From a checkpoint of a small mixture-of-experts model trained on Wikipedia.
Size: 11 layers, width 768, vocabulary 32732, 206M parameters.
Experts: 12 experts in each of 11 layers, a sigmoid router.
Training: a variant of Muon for the experts, 590M tokens, 4503 steps.
Below are experts of layer 8 (counted from 0) of a mixture-of-experts language model. Rows are named router (the router's row for the expert) and show model dimensions 480-527. Each number is 500 + 25 x the weight over its row's rms, rounded and kept within 0 to 999. Numbers have three digits each.
After each expert's rows: a language model's description of what the expert responds to. This comes from a sample of Wikipedia text that the model never trained on.

# expert 1
router:517541484537506487485590517542504473493532505493505537506511467491515499488485505450483529537543520532507475505533509495518515519504547504510505
Name connectors, place words. Particles and words inside proper names, especially Spanish and French de, von, van, La, and pieces like South, Park, Love, Arena.

# expert 3
router:469498500486505437533519509490481508512518496514515489506481482493502500544528472475486512487563470518473542505516500488539503506526487510496472
Capital initial letters. Single capital letters or short capital pieces that begin proper names, place names and acronyms, such as N|uremberg, S|ens, MA|SP, plus dashes in ranges.

# expert 7
router:476481527454511485495487465493466515476519515430488514523528477523494523532466507484539539472550485525476510488499504531505471533492531486519484
Nouns before prepositions. Common nouns, often completing a word, that head a phrase followed by of, in or to, such as part, years, number, process, habitats.

# expert 9
router:472488489468513493503515510531437516519520505471491471500468513488495487525470493495515492493526533494489526507554473494532486494508489524505473
Prepositions and verbs. Prepositions, modals and verbs in running prose that govern a following phrase, such as to, in, during, make, could, without, forcing.

# expert 5
router:514486479501514492537493502485483519498497511500489468501499488467501511501503538508516462463521489514477471510538529494494499603521476515509515
Clause boundaries, subject pronouns. Commas, sentence-separating periods, opening parentheses and clause starters such as He, She, It, who, which, was, but.

# expert 10
router:499503467530477480514453480525462502457466507459474477506486491516548492520524534486517514522482472492504493529486505496508474492502498523522490
Table numbers, foreign names. Numbers and spaces in sports or election table cells, and pieces inside non-English personal names, such as Prab|ow|o, Net|any|ahu, MF, DF.

# expert 4
router:486497478500478499505499496496476496547481530491499554500507503452493495485505500514543499469522502486505478546526523494527491492539465500512476
Determiners and adjectives. Articles, possessives and adjectives that come before a noun, such as the, a, his, their, new, large, violent, northern.

# expert 0
router:486511511479472491472528511495527469471497549469475453496494474492492501528494459496511494492544536508495490473477522493483528494524482485466487
Closing punctuation, coordinates. Sentence-final periods, table-row closing pipes, closing parentheses and semicolons, plus degree-minute coordinate parts such as 37°54′, ). and |.

# expert 2
router:512493485501484471531480510502489535466476506442523507459524489535467546536488512527514515466508541516465534519536504562515491535504507538532478
Mid-word content pieces. Word-piece endings and inner fragments of ordinary prose words right after the or a, such as ten|ement, hall|uc|inations, ferm|ions, announ|cer.

# expert 11
router:465537465497512495519465494520468511498483505498507495477554497527520489571483486490483483512503512536476509526482554511509504523475479511478456
Headings and infobox fields. Line breaks, == heading markers and field or section words that begin infobox lines and headings, such as Location, Born, Spouse, Career statistics.

# expert 8
router:486486496502477452493459530511516530510523491520479478502524490522526468518522504522514484511527491532493471543500545506518508526458512491509515
Titles and institution names. Office titles, institution words and first names in biographies and award lists, such as University, Minister, President, Sir, and list-item dashes.

# expert 6
router:456511501523492463474497517501527510532470513472478483524475464492476511512520484472502478494538499494456480527560531491500502531510484518492467
Table pipes, decade digits. Cell-separating pipes inside wiki tables, and year prefixes like 199, 201 and 167 in dates, plus infobox colons and score dashes.